config = dict(
    n_experts=64,
    init_std_router=0.0147,
    init='normal',
    lr_mult_up=0.774,
)
Below are experts of layer 4 (counted from 0) of a mixture-of-experts language model. Rows are named up (a neuron's input weights, with its number) and show model dimensions 0-127. Each number is 500 + 50 x the weight over its row's rms, rounded and kept within 0 to 999. Numbers have three digits each.
Before each expert's rows: a language model's description of what the expert responds to. This comes from a sample of Wikipedia text that the model never trained on.

# expert 39
It responds to: Line-start list markers. List dashes and table bars opening a new line, plus sentence-ending periods and heading equals signs, as in infobox lines like "- Website:".
up0:470537440546452545515482493536482542511618499434601419542516472481538544444510533567471477567394571429432526478408536417422462426477570486456563422555447464511507435550504579428491453503420505444509514484553528521475438604456448516437517539543556512568465550454482499557519498474558514476545428463441586498538489531482502547485442584487497606499561490521499503552459521531458479547640
up1:553525493471471481482511474467498413486434479576521484548557453516435545463564529496591444536484409590549445414490540400487496411536485419428527493492495482503470531494410477493419478601528525472497473551442476497439454424499518505499464446690498474510440477503478512502511465500527534453453462484479564436524498548457523436416417553511454498554514472385455431549611475495399433502527
up2:602416501410505488492506517451436549558469534588467534452523491498548505459465507486497480557454452492420629530542534509441528494466448467513473543486452555594577613444410534558530456412471475557461494476559491570420491492526473489403520460506550567526487369519512413470474540539466530465494624403523514546490530465519494504573506585438467467573578510483462471518455501447514540494594
up3:507483522502424416501508504577549543565482476527530535424415550490504608531562524465534526476556436437523439515409622545511498559490488514509464449562468551489506506469515523481446491407520464522586454532472462490399438524550417541481564482499415459547523538528456502513534512455521474551470500557557516627318536475508438526453466560442564496425561454479459477476386489490431503539477
up4:489520539564516406477475514524549527551443471461564446530457449526451465492509554540433436536497463474409527518522629534386528462495553481387552521493481449496529496534506416452446655480530469501486513514534512539393490507505564514552479439535523507625549431448465453450479553526489457519630470485500525508455461492476477514596423622520499481429483589519545561454511543567531452472530
up5:433457467441507500436508468421409449530503449467438468489454493473461469504488496484536525495486545519413494533462571482557548542481493519450559471488582660495403508456472461601503548550456512488511495450466444489506520437489431504571467597511447510470464501569493466538450471496477687513583555536478553464399499465501560550493489513444544510603482457585474445469431427412448476539553
up6:440411526543508487519431515504478490423425469611481464653541611513574493489522480477500455452516493441426465459530524467532526511471515516542551520464513464499530482479563434540485597468474447499442572456458441572537494461572513500579430484494407411492517509432452472440520473390484424524485482524555548567497486546490445519504427550474514549569527524587501507457471450467534358406577

# expert 33
It responds to: Single consonant fragments. Single lowercase consonants or short pieces in the middle of split words and names, such as Cater-p-illar, bib-l-ical, Istan-b-ul.
up0:443500445512515482518506430386387540471507546507453496434516476589449519532525567434398502524509504544523494475503491473554491492493543446563468469516447474499625523549521480380460538440565460495359525477498430532533442525390492545457390446490531552530541393501474488426484539483425493475515606481475496438432433491504551453397552496468494464523539522487509476436485533513427492545611
up1:503487492567495497517442505512477504411604494545505439525507562473448499459543582404481540560452530438467479509379520522521577471424589467503484541559490529460524428502486562540609445493400442454392468533495578584504450475514552465548458491550473515476548469607536613461425509481467482571478590485473497476525531394548468505520547516523475552400575498495539451561519493452486584556450
up2:494467441453557461502450511505563546476491452548435436476570570513518558502449527396545492489472569541468498479526577494448451524415576530547455431414517494433452513479549538455536491521528557576453363395495433462416480581477573413489545472499481485446395492511514535445519500408476596467398545442462511436531485465535451459481504582545587481457475524481479565562534438561489475443518
up3:523531430420531457560481360558469469507467566545580455467440440583543490443553513530462481529455491543518438487510479495544544457544468372624467369600484453447408475503558467522448498512481469485461482477447511387489394571508518499535420478482502504454507471487563486548532444510506506488452465498525471497546495464455507459462616463529492560569560444525561479508459471564572613513520
up4:454529556415486519569443555487513615531484521498486380511515524464472518516570606510502473460413498524460483472553582588443565544468456509499558498507493506545523463504483518598554509508541569523532498581443469485452379442573566514442436488561455555408529533506511565493492432385430524460473521420399509484552532418483467500490556422492602455484434473485527541519525546535592533445486
up5:592554456500373474528407486437615483476474504527550445536475533579401522478442523486522500475464527531445534541495553439573592538433448475510520512518448450466501423511488484501510430481470473595473421613602477515466496456476507488442427484547556477433528587496436552538450517511573448507491446480501417507535509592482490584509516491534471443560555462457576410508569413506474532467410
up6:598495518531471465454501475543447475477447438566513508536591627463597545452521537470465524461495527549477525428530527440516533518484514605454596454588459449417456488508424521540593459451494575520541462616451466531505550535425498427494498586510540503506451425441499565521476427518417567464503516535464507529561470445496471445538518502507525609552479369500601500520464486437552497481553

# expert 38
It responds to: Word-initial Latin prefixes. Opening pieces of longer words after articles or to, such as con-, dis-, ex-, cap-, def-, trans- in confronted, capturing.
up0:537502480553505530460508540556535525449565428459509502479551397489400428531554455451605469509562556526485491508567401421554550548525465490492515449467501495507481591462467510566463464509524599506533523538587468608498498537433544450403520551512511524481488550479639430598492540424488484555529405523513498414415463554629477506503490453513450530560474465543482581552550490471452457496498
up1:507598483500500535603596494567496470518573454531496481532490458565523532559524580495428450551570459495523485521505524582373496400589445563460542530486452465418539483504484390507452453444582511579426474465521466448540426446545457568510408501460537414510449444518529544553530478467512513518573491526484475521452539536465446604541507460513542563477513550556457475425486571403561485505574
up2:533459466507494434488558442480449508433597512562512467531415469453596575449475464485523492551514461530506582397583437503473469429409456498457515493475557462610508460404411541403569561498483533543516458539551499491463463578428521417459537444533521498548520479581576501384509520379493494521520489481517480551440539491511462486436474517469457510446484517499497515594516581516400476429424
up3:448398479514505557483511470570453498531424484490448482533495553496528604426452512513527417503627521403473520487504527477525499503558589486558571422397426494510480456580551435502547508549498557469427431650531500458454535552528536492537502512522535530423497414523510565485414495525496445546471491408550492545531483556504528599482520480526578589546480444562597505512440515494489508421567
up4:515446531539546462440418557482538456612446496524478484556482566488563580417415486451525504533458469561523423525593368461541483428540454468509603485480531466514513382514476475510495421527451414428513462470438479543497483506604494502513502455569487552513463484556476463471538587539509564419463494525531510466487516524489602475571509525572553547584585489527477588401532537539446526513562
up5:511460471429596494527521551520424515427565585568508416585512541504518543482528447538422508445486558453531499489524474578464467444453486487529572465450541490514496438520478486423487509492565549607573485588541520504466578524491574393572540489442528512487459470389496546508493558509462381515550344458505506464506491496476528476484505511548574443512395490463460414551524591542439558480453
up6:479434494467537538510496438528571420515562447551575432493432486508572531522446477430450501505474513550463438485518507497671358513452496390466476489454457477513540485543492584531527487512555581513507486498609466451555496466516503486525519485508479498498597495508502553561543511430501477435500489497574443477518461567540585477394483565522501389532545439390501479388508503570473411517459

# expert 25
It responds to: Ordinal and word endings. Ordinal suffixes after numbers, such as 21st, 14th, 16th before century, plus endings like -ly, -ian, -ed.
up0:432573518478514527457427512506535518536475563552496532522452552538396327461467466522518534541422486476508536479412550488534484499487456532470462448472526551477589602446543438509488417470491443473397462502554475502441541490561527531427456455512539506481602523501498372539490462477472530465587418416492529468587414438503498490546540532427524514505518409495484493583566438471434514561567
up1:495566512472474446520434506465437560503525484476513546548544565543560535465501460470498587559592479536487430471482565486486464506527519503604608488449459505461589503507463510536611415511556514603550538477554490497582571496454473512542499484501443443476542574433529584618448477405488439419539564549477476520537591598493478492522408512543412447491534476402538536444503486430483534540560
up2:557496380465530569567467435535473509500528499537507467529506489492358520431553477408533516471551403432506512473561578437547539505492463476479445486482454559402521464582501491452642535487454483459456570574572575500584563549449511508553455573566517568501548397553515475459500460529445535505529500474546527386511479528555516494569507497578471548528509451480517490592547432504559532505557
up3:526487433547547560481512484419498434481522548463503467468440426494477506507425560522424462469494474457433382453458578473475492517582485511496453555547509508406485495539557546506540511508488474519507551460510455481536510393491605538533473434554577488513428579505573527429488484548593396445534446601506542585544541487449485485625573515379509526513461569491528516531472513472500483646484
up4:474497386586479456524454537468508538413558577589441570484515432466465480534459477422519467545536500484592435417513482512464437509523503499506499467508520475491552442539525586451482545517563575445434515449471444518470580482376562426424502541562542502509573443500467484473473643454592537484506428454528469614494542460479457529539557458513488459496587489511496565530466559492425506411561
up5:565444499556475453436526449451479577463540540503528500412528417506468515508473549469488525545436529554523533505513549437425576533427474405461553511494574503452580491557575456504526443504515479490510460457528509419468477457465630511518462504476496512470560497517574495575392543561568477514535606568436652458519500537429548530469392475501543484622493510504492517563573479548470470427568
up6:555523393461579559400510487409423530553556454480538455503514401574576490485563515548498436527490440554516436470427619477436455540455618444575515514510509565495381494524538574588540531522504478482469461530449508500557531507535503489544451395524526596446546538508544541486505505488522507488473473518515590626531427482538484534566523517577509471621479434500495529530467519482526513519485

# expert 28
It responds to: Mid-word fragments. Lowercase word pieces inside or ending a longer word, after its first syllable, such as fe-et, ev-ac-uated, con-struc-tion.
up0:552509551531532480523527490603556526542510476401385445429550487496474476444528469547407516522486475502534521541524570448433579466497524511495551530499521473496555478555446435488419611556430592585522543426476415459419501547537492453513501444463414584483526550417488449558558531521512587565421514509450587469523480476533393584512482488482523589529483417448549483503512453467424484455467
up1:415501447496562445474521460557480540508462451495539542491492524458565540483497545521483517445522573533484439464527405517458528500595474547441533486515456451532450431488438573599394415481592463501478550564457569578498527431560489532439494512443473400424575472557525522520464628572518542424524477528535377560537428513471499526523495572395522497399503547514508558499457534444556519471469
up2:481567458502453455449564537601525489616456497501459519387488486501478557458558478451558462500505554573529475463430444517502549506430412499554529533474579452381570564472424476458527536503526515572514474513425421481562496484522436468528510480572555475558451494504572406486552568531505521524515595542433530506468564513479542552460515523459529583541526636541505464566531366451493520551524
up3:381479541513506479400480456506398456495436531520463429460518497431592575561473491542515489552484474457505550517523458541484571531465542384526418520628505436470411548384451432550426515544486479461558433444462561488503390505541528430487413538438490499497512453512498476462472479499555419512488462461500465539536543490437455537524552537479503443597529546415588558525502406500510487475472
up4:448453439524522462504603540418456344459547422507504368496519462340425408446479489447467485438520426492441575494504478515397500540508440534524489473532491503437443435475475467505488474489530502462504566490455415466513433493490551491448461535522465502433468444472463488607414469569440521457515487583456540557459504460505453460474521616566488467552474572505510527419496499519493507460474
up5:389478475428478498500461501476575465438343500455476463474508486566525487455503482532513454476603559573482519515579484486478581536579437385445559472533402432479527423543487486493522445514503567404536571443503471544510475497442395462509446514515423486508562528527429491487458543473500468533489444506565584422420521465496475568427399500554485523502482528510533395542506432526437525433503
up6:556533501573488507533578530579542524478364450558574419457510479492511522442543473490420517535491485534410491540480483458622421411376525412508500529554474473526503402571558494506551439440546500413575504446561518471473498510455551520493508457559416506505522453501541530508455460523596508554549524575483492475500412493562560498537471543468439503435422404485476589479422497503535579490500

# expert 20
It responds to: Dates and table numbers. Day numbers and months in birth/release dates after an opening parenthesis or Born:, plus numbers, positions and codes in table cells.
up0:566496347601554517514506656462527459484499487436481530572564434474460478513556504481461437540510496533490486458530597434529540437551507550521498553532401558526514482504550534554443473508459440491602494483502494516523436419452507476492540530503570505491551428495573510477563514498496464451494499415512595461536533456510485428576472455534587449483457590501608458617412527530445499512474
up1:478572484506525479653453524518413450503479463505465580448492472527442461451519466561522576454521486430381504441484537540443442429448592536456463456521535552480468476507539460534438433487581540521474495515419509461551428582512444458588506466494429577388456523500490445516451569544389495500546442565460513498496454478507539515373551474395496503517517522440499467526472419517447508552436
up2:510468463517507482557487514538514615407516477521453543528577512482512464442598503564487492526390505508512529554494576469507481521405495478517434480489501461437489515559577438556595485487582478588633408542587482458527521394583541543488633565494526554478482537494532495499476508546501547477555507453534471542535475554544551505452558447508429457594446492546457603498526433511424514571460
up3:495487532508499501476445419550579442435488518544575607477566466557502503445538487501491410459561554446473554530491548608445566501476573548510619558425518455440492551470535519472571501483497501529512463494616535543539425478563444461543551518492512530604432502547478541513477487461448524584466488580509499459437597463571519505420457513592500474535437559490612459551532554467485515598443
up4:465467501574467581482613513596548488591542480488483436537571434505543600448516468537570508424534489572525503504485431537505458480469437464515545417501459535511492475485420465439516514591442521605514541485500500395533379526484495503379542492555427527496521512532569516509505529482378504560467459528408523484502493480526558463459430530449549558524594557434551565487446547485567539480563
up5:480526579477544511507456511580508477486512521447417551533546616487504479508433531500395573546481502454534506556558619457597573385412537465481524574559492465481531480526460407510510363595518513473562513486619487496556518542445566469599520464595494590491511525479529488493444459471507499495569531594503464550506543425492541498527429474488529450542486512586501586510535474513452465511501
up6:474513481494474536470519466530503549502476512511490429490509501513555537494469518496486416481501530525498614478517526377434436576495544468434386409529440455560468511602573530440500534525566577381544513527445561505491498419444517510482506475526480405515462515580492501383556410441451516436469551510511533448543496435511445547552586416487527471531434423428464593535444527428495498483398

# expert 3
It responds to: Word-final pieces with space. Final pieces of words split into fragments, ending in a space, often in names and titles, such as El-ite, Pal-m, pat-ent.
up0:499486436541423443508449543569388497434426540463611466476467539489494441512416456546513500466465521481605562510553527485436510497460465510527553601388460491473510489428466541515513471588553556471506562500509488533559581558628518520488471471503529451537619525514568548503629462465526487524473547489518585483542470529461505443486488459444448614487505424474554519523458554461424420524550
up1:397400504540575478457484537533583472394509471469524477496455487453516595548511579376537448455507514430450525478552556513556515470479527463479419516490494545524367430526559428427488513464451565490432512484520438478540470510487504396475470418515525491421519561431462567461496469466522642441521473466551479503486578486446477484578537485460500445443382490469519477524501500442493580427502
up2:512526461451495487481569412489411531501479534436467492522515465502547509473532553588555470463532516459504500480495481443456525504540452505521536491487479443508478529541553452453520543462549532528545493525467436471547384605564504439555458534452395414506562492518507496565508479526479532519548539576489522613472446571599414558601600572451516413597613481511623482528538519443490540455598
up3:458568517585418511584477431486511435537504533468368409489493583481504547521543432462566461532479511500478563397513433570516451528560495395636493486501452516622543593504424465482453547495453517510520490531466540516530490512608501412432507471545471480484458547546481491580490510535459471569534406462555552471538488463475537476517539537554498480473523633447457484564415519493519489454512
up4:536492430515504446561432543408550507399582478553540524526526564506494602494503471494438525516547529525478534464547448482513510475556496456496486481464472442369493534543408489433510487544497522393608523453613425521539549505409440498637514474449485474571599495497470575548504577499535447508522547560514588441496505466497491528430505446516463469491532598587436456428478511550559512521468
up5:528514508547434495531485537549493580449531524438600427474514475504513536542354493527465514531583385491542565591548419465482569438545431528440485435415451504477440527489549529464444556487512469470548454435514479529545468540526474446568444505546620433462449517520437436536553562463518537485436472528487505499503479445636552484522566515498430487513485457535444433526547595433466441558438
up6:585503511442354452622443418511428459509557598620488475476488503495567495509481533511523448526587434547474424545481469429557499532494427494516502438564496507492457432566559504464527422457515496488522578555549534544559540425488487477483467492540437554517519488522487432462505465412523478476469466533614448507557535600462486436508483503514387531501455561464481518512523582438415587528523

# expert 0
It responds to: Section and sentence breaks. Line breaks after wiki headings like ==Background==, sentence-final periods, table row ends, list dashes and quote marks before new text.
up0:472511483485452453500519556472487487485481526517466464462531470542533539429433532435464578450466491493479599530504498379553607549450619457537570476508494548472557517477399574485529474499463530586490524521492519498511458528526496390394465480576431520558432491489439432549429527580526524485541546517357456602440578388537472486548454478526564561482525433465441575504463488492455497477475
up1:501521436483536445471390494499378505489503525491541516509531514404525536438384486466489437540520425514435452490475497508449513479522491546473407532551436571517568490512438440477505515546561530553502498555411475473550442519613459597432398436474468558607520448472478469496505571445515534487531433447508604410498475551435613486529490495424484446433511448549493564488466413530531443512513
up2:466559552526483509500540545583476521477497493476426481625479550486530448593516488501464386383516552510511432563513549481398532549526457451487571487495427547451420479520558448511504563527601548515605543486462578452531513516526524463512471446502538478536451605391458551481459486542451469470428549464491565460578456488421635561504472408528439477410543482517455504496475496466464495526482
up3:537551481631448559414398497546555460456465470552497484494458509457544545391466477468512511506591453515540573488486568508481512507573459526496496500451441629484483435572509583532497476532473480465472538428522548487442444453422495568457390417497458533482510460536513511496438516468504517423430551450510539445525434485536534545368396630513523514557501513478548561464470556549429489488533
up4:430494469537552461488435477478408570533535526459503504526473458364509528492477523462422493526441514558471404460409434512516524516441444484469503411423565513421477468518568453475487474426498459555547366559524420521541464473502517471497521481474498544515406611502488477506615440397577447581459506526449519577429452495490507393474513570480554524519515486597544537485528559502543442477487
up5:456544480469477463501419515371473485453526509506455501585545475421563568455508446359507489499534595468559478516550498490544484502606499494538505490498453529509487477448492407511439557432513456577603458540476451540437503473479539473457413524479587513479462486500503538380435531509522483571438483520497473545486409603530471583465463544511499417542486363580446523431506499435518495576487
up6:521523560510520526563501449525478370344487502568550471487442547445441499497476454486518437557505564438524487469550600435476428440503515485498564542499505492545397460538410497559476521527510532526515438492382448573575494512411428466521429466558514486572486479458469447458441473490511448576507471556458523528556499554591541484519491518435571566388423500480458515511607511572521473547475

# expert 61
It responds to: Line breaks and boundaries. Line breaks, paragraph breaks and sentence-ending periods that close list items, table rows, headings or sentences.
up0:457443558484575494521458528394411498449483403637525516520361509532528472479504448430538471516534494672459485521564579452520430528512477535601506542504506471545526534462462533532546448533439583438572519520531549526502513466405544538522485456483448471494516549516405434594557520486492473535543495460441498414440448516456451466440454474477411456517490551482528483458595503539492494533482
up1:524540523515486520418504524529545523460438479567435521544527496642614464499464567535567621512504458440553512452498593465481478493438433528560553456529534414519453415496464476481426535543502425451489432446465523489432479486570465447513504466565476496375511427431558417586594485439490519430443530467445521507578482435467465507439532460522445514563557526551496497543504469498440521432428
up2:477421432417515487415467527402496510551449380522501566583528539531501498527586516506487441559538572505550450471556559473510503507429535512552477543533497424460487515474432446460431535465599583591517437535531486490465587560457454532515474556484574500584496468443494495491472495439475461492495490477434491588518570500464499552547470621504538549498475560455538593500513558410510442606391
up3:546442491570523462445498546513489525553451535556477440433481552513536492444537569573374599457470493504538477491510512478429636422552465465601473567421490495495499442466441512542493469602520517504490444508428485503489501500470565521486552445489474572549575523490395497527473484510543509418568514592528499467530439469573597414507489555501540577473507489424570546456510549565522417509380
up4:514529455555434591615424472566534460410471410462546474458433490515397571430436564482474476488545509505447458485520505480550527559520500586459490407464430576484434460535473477527470395571589524481537485457489506434543536450503499492568470473430499508562509493419508601557577522547513564465547540507465471467520575440488528558483612491538506634551486482472438495473578526505476544505451
up5:420480462636438587492483575456458513564475520436510487491460413571547526450413519494503554493496539520494413496426540459469437522504548505487513404496483448421445514490437377471574517489453516522568465550527388488486427531473473538529617453571403474499475451513510564529540492451491633470546521452495529575490467516448500530515525589492499553496527480548523583479488372531454465508465
up6:489486564479471464533492497465541630514539503448459543498497586518515485537583473476511439493455474526642497494454650523523450526555498502469546508483613532511464466474525532494428441518468430496547451500487339556487475523592508476486467561516436543497555526475552531458523559491567525559509384516476440599405532476510486397422554490503556479520544464447470559544602445467460521484493

# expert 29
It responds to: Inner word letters. Single letters and short pieces inside or ending names and foreign words, often in species and place lists: Gonzal-o, Cal-o-ocan, spec-im-en.
up0:480514492552472471514391531521436614508463501474506519469451388486501553435529506476450532506565480602559523490449546626452484515486560517532493510379536476460517454504489535422516464488447457584600436486517461446568536410484453499458498549540625495474536569516472435451399499532648572529495545535479565508512470539499547571461466505528417425540467469503508510526508501450546431551561
up1:471452530519512485463490531451459440456533435471537536428474467435431467519474494467544531402564616499610447417606388532425498454438440490449480523530532529532571427561549470466497427387477520485426507467436542459435542468526462467447455452473498448512514496449478474473431499449496529425498527446409566475481496525482476537473554572428463495459487564650502437416510453482559486449528
up2:465512449466494454469462446516576374473485564490400561524480520538489532446526476557468450474427509514449494522572526498492543390444475578519471467471532513479520491422565483514519638595531506480488518458534399537488480491522544480552530518502495451376512546513516449553471446508518487470489465454513415478423339431434572512466489420544442602523458457498508517520526560439618557543517
up3:414481395521515481441409511579607531434472589549455484477542479558540528537525433526432496453509485466468432392453464489436573501429530547539473544469486416500562511485538515461420443522583543425449509527530398565442424575504496462537496475628522529596449545434563536406452534519510479538486581541501468455514495462505541487453494573465498479517588479469509509491575445511463554486566
up4:463482528537521485482501507470393507519528493506562552478538416511571624518481535559536554481498584480521435423564525486452493424481433476581406535503519546540547573565502493526395462506516482581495447481423483594474433479513457462515520420509473456510464483526431526556424550561460581493594570530408537532526349422473526482453550498539468498467456560529459583566518473512536488590453
up5:550516506543496500387531440528469480381429423531451467452464518513507491443598470551427558584519486501535542447546491504568600527474440549536553517445547445471533463486522453509371475534586517507497553519462460548459458496448484473452462571387511546520501495432477517465542593518557567517538406443471510413512529465494412538617449459494553520497491446556410516527424505463475397481477
up6:542577540493560447451555453608543436492458524549502497473509529489533466471462526461443516522468434499564556475505584490483501508481576614484608462560494514449516438471483429567429477486474451469424588529504445484570409442519478470431499494542550464552556501588520617521522453469537439475515549494568619552480569412446452532531566558516512506555435546509512524455510481503595611419515

# expert 17
It responds to: Table cell numbers. Small numbers and pipe separators inside sports and statistics tables, such as goals, wins and points columns: 0, 2, |.
up0:394500414463410482533458516490500410477603576440562507521488472477552510448551456500520436447533545576454488525461552457440508434537547389561531483480508490501407559609543406597481569448507465478485465493542475627522586523471533503509498528515555486490448512514488554467518495518421531541561553519556538570553428470571479471503437468549560609467441429513516419529553501454472468469566
up1:508497430480600423513505487535535549453496472568480498557544530530444554508454546411513542412520462535469570511521470465531518500595514543539582487399523443542488454557468537451535503499446443537517427531448418443465545326512471523542579473443503531462494531328551460530437492559479526460452469569436475477457494417480486498476563448500478561549460497517594562467397488524476480450468
up2:521493524512555559569558507588462452611428523507560488576544441458513501502461482536454560463584513515506436468522637522548402480533451419534528360541551471547502510544476487477479407492496555516468526460520368517467416523482415478448477607503453505449569475596475540457484458489506577531487547451468496443495461492469493467355447523478470550540531470413481478524436563526511501495493
up3:488523496375483547560434525476526512511510387520520561426466524492513493494565509451487483460455504497487458429479438549511547520522506476518533489462539613471456586498548519584482539637513514406558483518510562487526479513529461516464461567481526512539538454651525440560530494556499523483470457476429546573509459615482509436437458378440508504426485391453573517576555552517434551456434
up4:554545387557455494509516584504410587472591524523493504525539550536553437554467424454508533483496460575555431584527539504518496460536510440543440487481573590424618501549534535559448529486519482542427513541565488514519463545534476554523470509477577572457543468447601472513518469521343389486620525436519511517465512478469449572448483507522512544546536495568478497482606538481456473488461
up5:483503623499476517448563473523452540461579416465470500469601392471577648497500547505434513471462542527522447458576507588551510473475505497515458511481503525631420582463439499440570508571482450465524573522450531506497518453474506448486560492598464455476516483537435503502580500542544550522407421462499597589519567511486476503564494489449507429491554583477525481486501584576507546470466
up6:557479552561504466479483458544516545519506431476542396433498522522414452537541531519480519479501416520444490508483522498553469432593455419476532552495473518427394407444468442469388505499545510447493513541431511463536516493544520539514521465468550495542417415385432464549562601449468538608509497475527532565475498455507524538381429523475413587540558428402508513510480567580492532548481

# expert 44
It responds to: Mid-word fragments. Middle pieces of split words, often single vowels or letters after prefixes like re-, inter-, comp-, as in reutilized, computer, intervals.
up0:583505568547493538540591488478501474458545555543438454461516551482418530593404508501444450586417534465612506395533500511583504427510438463554553509513487499498533472525509522494461436549462397509525558423504553543485472426486532388620453456461533422430535439440454488547495502472493516525525497421553447545451544576468472516447499422489472461543386570480457504498457478502481460408503
up1:478442531448538459538587445619473472552477549509529427419546510476407422507454453536503526501511525428461465568430537473481562520498573443463573493453415433515538477358560443488532488524438596591467550532439468487531450429480530541525414455447471520524473449497485520480437488544429472519448439555593483546462613577502449472541500574498558548429542515482544502544482524462402521488486
up2:489360528512461550404571499405487482524528459442482525481466478437508547570523600431502420506444489471531534537478555516535495508450456501397536489421434491541513401533414443559525495579555528517431476492456545544468407382529538468428463524452498517484535472524512488459481534532576496549604584536495501484589562411558458499403595538428503492450472576541471489540556483502470509499468
up3:467378472377449462490486465445460588534466541430503599559567461457548507417504507425392459449442531407530441525479565492462521484462484420516521588447548484484570467419526481466550480552543494489576549634553443539488475499501552463482537470505524551407500553427511509472514497524517431465517431447500526508456557493571530499509523516444471471370469514537483397530558446528511524505421
up4:421473544425433520544460511522427549512574467471471495463587470493536542464552587519559556465593557474417465471375581474425515479556539555513538475483497536459441506480555467512494430478498508482540400467517525569410594518566529433572433437497577554484481541550462538486502522492443512602544426436509467476491405512535586564515514513493467493525402550518443441482495506417555445403514
up5:478477572502593458498515492442405471492483523561429524531638445444444532471522481521435536546501454573471572578402545448479496576483483537450550451533447458523426505463532471505471486480475460539526504492427446612484511495508419507491492406566530527517497539495535424506420578471519541470549522500444562478431518627495457525496399524438471530472484536374547611525436542535421483550465
up6:488492546493486509469481436491443491517462529558502509472539481538541505456595571545506574511500545482462470503498548432456582516544488491479481451567523441573473415518502512480392503418490569504575490482468489514497533474469501483470499494445552532491356554567581547508410576489517481465579442656552567498540515456453472559527555457453411584524498491563504487578566560581470415358544

# expert 52
It responds to: Word-initial fragments. First piece of a word split into several tokens, often after the or a, such as oc-ean, amb-ush, Bl-ogger.
up0:541436491508435495468457583419405570483437546493527439460549485442485534454511555504537511471419501506424462443459505638474513450485523494495474625494519543564417418429473499562522512482449536467605491478458460566400519500533522564519519511421495496553500454488452484544548396391516467560516393447491527499477404426497451556562542480440427537493564447484483505514594541521477569496523
up1:543490418485547499478569512515420478491503497445461495413539627494484524617488423423589454497582522511476449621474476478484562545576465459504524574544421535470568529555462414488419607555478454532482431527524506550428529543523550495520590501480488558464481460630513526459557435540510572481434485488504552530561508513485460482574444604493476497510494432545563510471442478486546535550563
up2:542464511542487468502536548480488563527487430566548382548588506565472530497493528398531512579527390442517513482366590559548547538412551393493443490573506478420535483426521556492571539524530533552448613449520443522395432481472541479540484514546470530486521509562515519485450563516487593547545565546509423529526477488465489535549421489464537534474485473506513497456517525513539576366515
up3:425503486466444515638489623539434541482493463426531461522516439512400520611466521554517509484458520400500475499570497480424388489527524489544558533494534544550418575426474531479502494460518505472567501553408491460553494566550397575506438523441445481422564433526461573452450478577506535482508509529502554411535434532458400523479550401496533509483461533538547497435561531512498478467532
up4:451550487481491445477520597495574496545507546532527498517509545446572476448507558482493564531492458469416511495551467507551456503397533400465494503552453425468500534434400570462562506478549432526518462471591517545510532472481555524473569510484520447506355555518474529584588574468474541440451470466508505563408477535416610462535519432520431506429477456487455478483531382490607533524401
up5:636529436393531436419441502495477466513515470410557418487489559439561528427533454553434439507510453421530498561465489566514504455547441488449492486539561454444485455380482587532439486540473479518509552546475505522481494486510509485472459604520416445380507453542606541492523548489512535537462542450533556459451533502412522580552546496509550479515454488507574601525464511606538561496545
up6:547474466427469525533464473423550491495537491420502483500482443436481547565421473521455508564454383578528503506491597537507533590500537441574496463531474463429576480460561536461441556512546492577572572495592480509504410549540440496441510486563482587476591488487513586508545567602494547427444510496471511553436559562498579420629530553498512502527521510500529529537608457545445537458498